config = dict(
    n_layer=10,
    d_model=160,
    n_experts=128,
    experts_per_token=6,
    d_expert=32,
    d_shared_expert=64,
    activation='swiglu',
    moe_layers=[0, 1, 2, 3, 4, 5, 6, 7, 8, 9],
    router_score='softmax',
    normalize_top_k=False,
    routed_scale=8.38,
    balance_loss=0.00424,
    balance_bias=False,
    router_z_loss=0.001,
    init_std_router=0.0169,
    lr_router=0.000451,
    n_head=2,
    n_kv_head=1,
    head_dim=64,
    vocab_size=8192,
    norm='rmsnorm',
    norm_place='pre',
    norm_eps=1e-05,
    positions='rope',
    rope_base=72600.0,
    rope_fraction=1.0,
    qk_norm=True,
    attn_scale=0.125,
    tie_embeddings=False,
    parallel_block=False,
    init='normal',
    init_std_qkv=0.0491,
    init_std_o=0.061,
    init_std_up=0.0703,
    init_std_down=0.0703,
    optimizer='muon_hyperball',
    lr=0.00666,
    lr_mult_o=0.825,
    beta1=0.95,
    lr_head=0.00817,
    warmup_steps=50,
    schedule='wsd',
    decay_fraction=1.0,
    decay_shape='sqrt',
    final_lr_fraction=0.02,
    batch_tokens=[32768, 65536, 131072],
    seq_len=1024,
    doc_mask=True,
    train_tokens=411900000,
    steps=6151,
    dataset='wikipedia_en',
)
Below are experts of layer 7 (counted from 0) of a mixture-of-experts language model. Rows are named router (the router's row for the expert), gate (a neuron's input weights, with its number), up (a neuron's input weights, with its number), down (a neuron's output weights, with its number) and show model dimensions 0-159. Each number is 128 + 32 x the weight over its row's rms, rounded and kept within 0 to 255. Numbers have three digits each.
Before each expert's rows: "raises" lists some tokens whose logits its average output raises strongly, later layers aside; "comes after" lists some tokens at least twice as common just before its tokens as in all text. This comes from a sample of Wikipedia text that the model never trained on. Tokens count by the router's weight.

# expert 75
raises: "ky", "so", "str", "key", "ter", "se"
comes after: " the", " a", " and", " of", " to", " with"
router:203099090059168112096146146123084125152152112164120146072143136156137168098090189076150146132216092184129120127168131115174129137115057149090112051102152111167141162134128161118166113129143171115141109106088102145066136071089172093145148137132095106167143121097148125104120115187151089102152165077154131119112111128090150122135102172163089143071156075107188213104080137088125163168103144185104098151115096084141111152129174114157132147127165108128148121144128125157101176104141111
gate0:116116112114139147197098157065125098157128138124070182149103119123115082096105152183146113165113122172148133088157160163119111141147141120138100118098085126174109173159088130091166099087059152152174143184125123155107135079120139161141149167082156085113117209083140157150137095114095093146137120067151056153163174180125148151144101132159165141186074116126164099133143123130116189100125148108109151095157104124124210098129138122119135143098124105156177153034121178153152155074083169
up0:142095110161084152195128178097100134129166145154095096062154136101151126075100146124144189123133075171099177103142165192104099129137120118186113058151137120151129180114114095166170154091149087124180063162153142131061126128106150103149119161162100101169142121116090104150123088115081169095155119070142163113155130136125141063081108089165117110123183172153104125159153085111141167152088098090151068091126101101126105067155153190145092155090104143134153141140159104160147134194141154
down0:160071141146143118090194104163116113132113105094153149108162144109079141099121190097159090148166063118128143137156098160127117149126142167175090122137164112176100166127147134162068161135125098120132091184101079111148102149162062102136147115100164073169149208149097175078137170140156168158091174192118177071134090068165159113111121110108110130105100107114067159157153128100123091122128120140129054156132122167070147059118136113109097120176125054122154127107109135155177126101133099
gate1:172051098102131149131102135137162153197121110206112083142137161093166113076116112108167068165136100127117120132132092093140125126157146122166120126150129064139173130145137108120126143141098115096149134094052094105077156131084135066087108111117160122115167117096125100158145126121090108090152133193134224134184165141146109138188168097204125120151103104128148158073111103122157095120162146210106076104179127126128173189122145165128119121136099178137114169115158103126126100078090176
up1:139131107201108135085127088125109102160147131113109128110123090144113188105108163194155168134101168208139133072082128138059164119143101130156163135138193179097188096143184135155165115157183032142119191157113178126133121132163150128186128085142110167116114158074118190058082148120147103139114133160087131128098105120166133111108177158136139166093132118106160099179117118158094166155111124137140146137117123119079107113177183152178131106115131191154133136180115143145110119086142165
down1:122171151102188090125082100156115071124085191184158152146135186106148073155158135132078154189102081132118092103126059104132171058115080116153142108148086129121123167104146139130169171133148126104122129139105165114141150053157113172178156162138091179166154153141150184117091130167095145159165117117108147157169111076141112143056138127158159085131114179149133083118193130105126135122111166177094089159117155130088109088125094119082152100145123151108138191091062096121150105150114092
gate2:154074092069137109141112077202093135150139121127103090164118123107099164080197114126097172174156175190114106181134111113136138104149157128111123104162155175138160090156156155088142137174178147120119101105120150111039110148137168124115153080100065067140112156088140161078113162139141100123109162108100106104086149088112198112094151094126076141044089122136113115138135111113174141163141177107122090093143130120082054131109186152098134152130146145101156162185160108141135172085140136
up2:159125084157102124087104103186127103038167081150146217177140143125097125133122078166152150083093077099147133105146125136145184092152157134148140183142186125142094088132109100139163157150160112127110157141138080156096099199121082214166105147135105129069087164126172099086140163129138134124110200122158082155081184110136144080128095166107094184106170121150114156135111125107163171113142117107166127109163096117120129087153167124128077178155092137176138169127158169120153133095119130
down2:116133171128144122120120145125118135133126146166182153141144125130082108148117114164082113132113117151170168129138108086157160095100151079135129150124188196194113105178122125156100176163107064151141161093120094135071135127132138189088158184095146121116110111099164092115137160079112101074161131158118106133155106128110137101129141107132168129128151062130133111077153106170192172180178149096060167036109171131136075095119116128075126200132127074163123142174127028116144109149110164
gate3:204216077112128106156126168153145168123172120134143113124115096122168169136138159144128090100132104133159092123121137153086107078155083159132111125119124091066166202130160138079147105178111158101150099037123113121059075079133114113109152131148153138103134160108115203119159128106070069118115104126132162166113092117100072113193138134137141130166126129160155102113136110119177116109107163135190147190082160067198173079076107123126143122096125108101127119148167150139098153082143117
up3:073126118117096162122121144121121146160128112135123116156119120160156182141117215166173140138164180150130109144108160148112144139148030163111063108055155120135156173067156129179188084171139122094136092088113113093068060081099120096091136141122131131076102107127122120081093150085089173122137123126126171125149110127104091147121143145133085126168119113173122083133139133112108098132130099164196130125132184116138153144063139186160137084086114117123055186142086129100052158149104105
down3:155103123078173150183114120094139097115074140096136099131098160143134154136097150130134106172112102115165105086046179114183163072146103101115130177098124078092107147082157102097144183174138134115117135101141090112187143167143178128152116184130174109119116087129146080123089124163119112179145173059133126102154125089107133071135182132141092071167153149135119102117136112118087141142083183126127093168115105177141074129121156088097162117066088113165080131161062173106109122175118060
gate4:145120113101091127107162136125125131121171093173094092093038102153152111173090146102167112128151102156154183105115173132131100084123110104139101125076144132160173153142086109153194107152129158099159118102118160150071074073184104136198129156128103152142104126101128057093175135087078096113182158101147145106112077178063132163083152190119084198146119134155152161129159129116082155165086115153119112113130135129104131138134162167164146131034103101149133133117155167166084171140155103
up4:113050130111111090124164111105133110106110137105149187116100128083140125149135168088109165124134165084095109132116122148184181092106180157060133143158134093057150101080203136125133096132064100188119142117114164120148141126101133079186134081132165152109086155164088113101137111132199129115140191144127128166123140095099096064184142099098091079063151107158104142107167113112158166093129120182095147147067134165139141124140171087176058140155138088124134103140120149142155197107118117
down4:163122030161152120155136130090128156097153138070172169141137105097114105138126116100093116121119152153147096125155115181180081131113118161125159115132149181059096056107107124157111105114152111142153050141113165150116170132162152166147139094146096180121113120135139084142110161142177088133109121113065047139115119143091166070067170117060127182067119133162071149141146125151135093123135132123146126183173168120085130149091082175127072191147122136114124077119144132130076159162164100
gate5:049125111078119150128124132116153127112131156156135123119100187107128116153121155151154133142169087134115135136094069130117083163087048084097109152115130144180178213112130093183119183109124064126128190098103146099087172110150138179173058141113104166153161130141115081097159109131123118160158079151213128106110161136076137120091105134086120152162105137154167167096082151149067164115137127136070128169175091116133064085130152145148149141071142092149162134107155124186147157145124112
up5:148110141045136106169150096147088092157155094156149166122200144108105144047205104153143138178146181177162129083123122138140106122164146046140076147149089065090119139150128129155159125108128150125170126120124111184168100166130135093122138142140118161117145149121151193125165118152138151152160182144121149118131165089091184151141085048107129142123126156123116091131117190149122086116131099141135200120175083106181114084101114096105119150125152114098155031166093130086148126148134091
down5:125053118096126209115158091120072192117114122134135142111146139082079157117114186104124165136102092100203136138130142167143102090072119164129157112103126099159116117169110140149139187075093109185107112145136127091120169100138134079138121120115151152077192064103096118187160089122141093185193128167160103117147149140081092159124140110157163118131084169153174113141108049065127040117151148179134105090128148123113108102089113167124164086174114092124109139116123134134129101114161101
gate6:143198049144143071150103144159064104127080082134106141112110145120161163119103138137178129145108143106158078123129150107130111184117115136165148091154117169085121103159130152019129084128173091158126134163162090165115116118150162102083139108098122098162147152118134174142105086133145067120115143134077150127136183116138153108130171137168144115119125105176097111163171183141164160145085169108107114227138071104101108109129098152169114141137186185089134132161147202178122154080113113
up6:158163124079135107132124105137085089132028130102131169119153080168172144133140136130127142103111093173142046112163182151114100155117132196171112202179096189103138115106141156098123142150174098105145133075170142150118124122104164116187112105123133159138083135174096170206125129129128142133107126160151137075133158144104136133139129110114151123116099140141102110139129153128193119095077110131194108070148089136136062129139145104224123166130191111145171119130207156124160163110083133
down6:177096203117071184147196119143110099065119152161116137162165119132128143175154133135092098171140167161122130182108144118078161170186190138098119149146044118107095168107117177180115120147119105144122121127133146097140068163125119106157141101100119129161092158122107081152096121105123146162106094129137167123104116116058152135148115173109171134182124107164090125105184157126093132123191153021125068135141146106176119115151153154123178096123078134152166078155112134161149177095108122
gate7:102044158115108185112109102161074049115122065146148146143141116120113102144093157079147168119137076133098085124149128122189149133151089077106136022091090122194099175075134186124134121088112082144130108105108096159133136139117132118158120120130147104150087166110171087124110116186105157159128112104171110107134109167134158115149158107128164094105136156131144109177142157111202144152075114163152081169193106111063126156085143128136135151138081119159140085126107163177166195136129125
up7:084120089137117159152130159084099122105128082162093135142085122146137179123116136150160152109068165118131092138085112143166050073136117126130113127102114172146110160162096131157102120105114097111134189138066092085082132132157190126141140111119072157164108161102144128113080081183140171120201080198114166136104107158183159082116072085114117154120159088096092123184176108101160106109042116164155084184145077118154126172126135129151088145107164115139111140149130129176120207134134127
down7:106161078107141120092109148191159152159158136104147067109138124061143159078141141123159132120171199182126088133211139137087158108104162138120115121126086147206091146124137098128140183122156180100152146126109142092145107124109144140143106191147140176158094111096103091162094159110142087182124086125123106090187137102100255116137119080117098075161091179101152157082102115122111142123119132142065093094169105131137102161132150139153124139139133115119093106129137074090125152124084164
gate8:155082144122157155104166162131080129100162157164129200079154127073114191164125174062127140111140174098110165162111101094134100127135122163078090136118165151158094141128127116162165109113129136093135099165123133153088147086077135078161151143191116138115103161086120172106154139175183114141159090129167156080144071105098106130053144157116083123076165134109175228090096105118173112159116108160100178094170148123145096172111123098112111092160144163067144158139098097099142113130118077
up8:186128117110155049102103118164121132051161112103150150120109113118164096124088126111134173158146151099086128113123071133110141155161189161112149117133085148139149088142107080068122067121066096097136140119114054163088105119169157141127094161157108141142104112115061162082107162132153154155128112153153176111112079144204141125171185145146102114132092090191164129113123173116182139086099139128085113182039140125136085139110107149141110170080110136095119185119193100101104109101144126
down8:115139118086090116104144156123149122132161188113105037155100101112146145128142157141073102141108172098114124202131138144114145087131157104095084120116129147085150172139074110116122089122099112134137165141125127149140095156098130140104108171110124110110119109177202037114157120134137152153137068109133056114203129097168081091084146167090147135148139103192069125163060076135190117081110107170090134115104103110149150180124191141126141159139189105183157053146134139105122145107122112
gate9:154126100145128145121164100155136141109122102139115155037072147152047130151071117113112078069104140119103126130130116150172138080096132234126142187083095068151158160136069194116116119109135141136166146157168125116144177095094146131178146118097105173178126165082155133126179146168131107112080107134186151126143059152111125125093117164156146132093134149095151169142101103075166214126109157197139120113138082172116169099165131147129142138140111145147163149129172112151128124111147075
up9:150145092105078147140147126160175178121176156162092156199180166137217147067130076175095141159183126099168171130102119083116124133157137124133090070142177101124131056115091152117134110113117089119046126129133168125115088119131096152120108089135130081101110136084194141118089136192129083107141178120127125107113138092158146078136125129099101154102141125154083147121127103196164087107122081141204096090114154158141118137123121059122068149079145109094096131182121120141107165098120118
down9:137132151144139122136109145130138171155145110156153128136072139100151128079122160096161098091107116139125105127168141100152156163144108110144045177118085102162123088170129114122164198138130155186128128127155148067091188140111104147173136153132124157163155116146132101117118121069216150141124107123091168218179194129130124120100142142154147161154110141092175147190120102110044153112125064156137140160097162099152139105137124119115161121204100092134045139153103086081074114109172073
gate10:120150136157157127133153087095050157103147081139107159138099147143146122135088123110168119128114103152116074212105120149173147132116168151095131083131155084144203120074197144123154076148135141103090071120116074080081142057172153105103116133141158164165147110143087152162180093146164163126065180156071120077111174098131165128114078144145137128135102105202193156151107153105194129123127129147117142150144178112148073168132148104200078131153150141153175134130130122130162127149150136
up10:090148100168133127116125179092164158145144173136104088105107176082095100153106120184159188129116151047132168104140127133200081208108096162158154162106137160143089187132145162144117149166134083111095121119128153128163130195104084191181170151176107139090156106108207112128075130124139144164093149107147095105150122156147125118114108059102132156146175120040101138145090090120123136117083089169083132151116066110132179114154090138127135148157118106178128152109097164100132111120092137
down10:093092179147190162147122152147152126104132114184163152145167142126096113145122172094107139148102170096148125078156128150085083148196148078130148160122094124147156144145136117178128149159153149100098126195120087125111153176117171101186100094140163109130151129171131168143163132076146159027151149115138131131141140132141131091105136086186119132120130106108092105097183147092133098175079179150157101113212086120123141051119130163158106128183144114148020108148123134133177073125133095
gate11:159113096106119165081083128146059155123117082127105162086171106095163114103107191099151127116102169160128106152131128114128115137072137106091124071172112192072137096148118103145128098161111134151144200111124138165096127099130131095111093099114129091133089157051156134135154101183186185105147133160150096171087145123119123143077070178148103165055116144141193124134085112097124159206144112127152116179179155099132107146063146124114111138090095150093147078142158181171101142068098125
up11:112152055134086151102132162131113152130093121134103181143200114092160113154107151162157162122126171144153116153146154129154122198135112122132128085115143159082067180164134165131095154120106213161130109134098110103178115151076134114149142090150098107081088146103124116194140118117172189163217167197119086181149163096125074155116069119101150171152161114087097108123076093120089141119152117145133146149139083141171132145120062104084177079138080103124145089148121134086144153131121168
down11:110140144144157137148107117108154130149142137146158153096093103157158036102101172132125063130131107144138171149146148099104136139135134162166143083140105138110100110160127112095190123129123209103093073145108162186079097088098147138185091148097164088086137139115118102073151115158101163132107181111112150102094099092122117156193115082093129173091103150134120173171162202137154130117139170157120160146120178150150165158093128158118108129083010157187098168112175161094143086129121087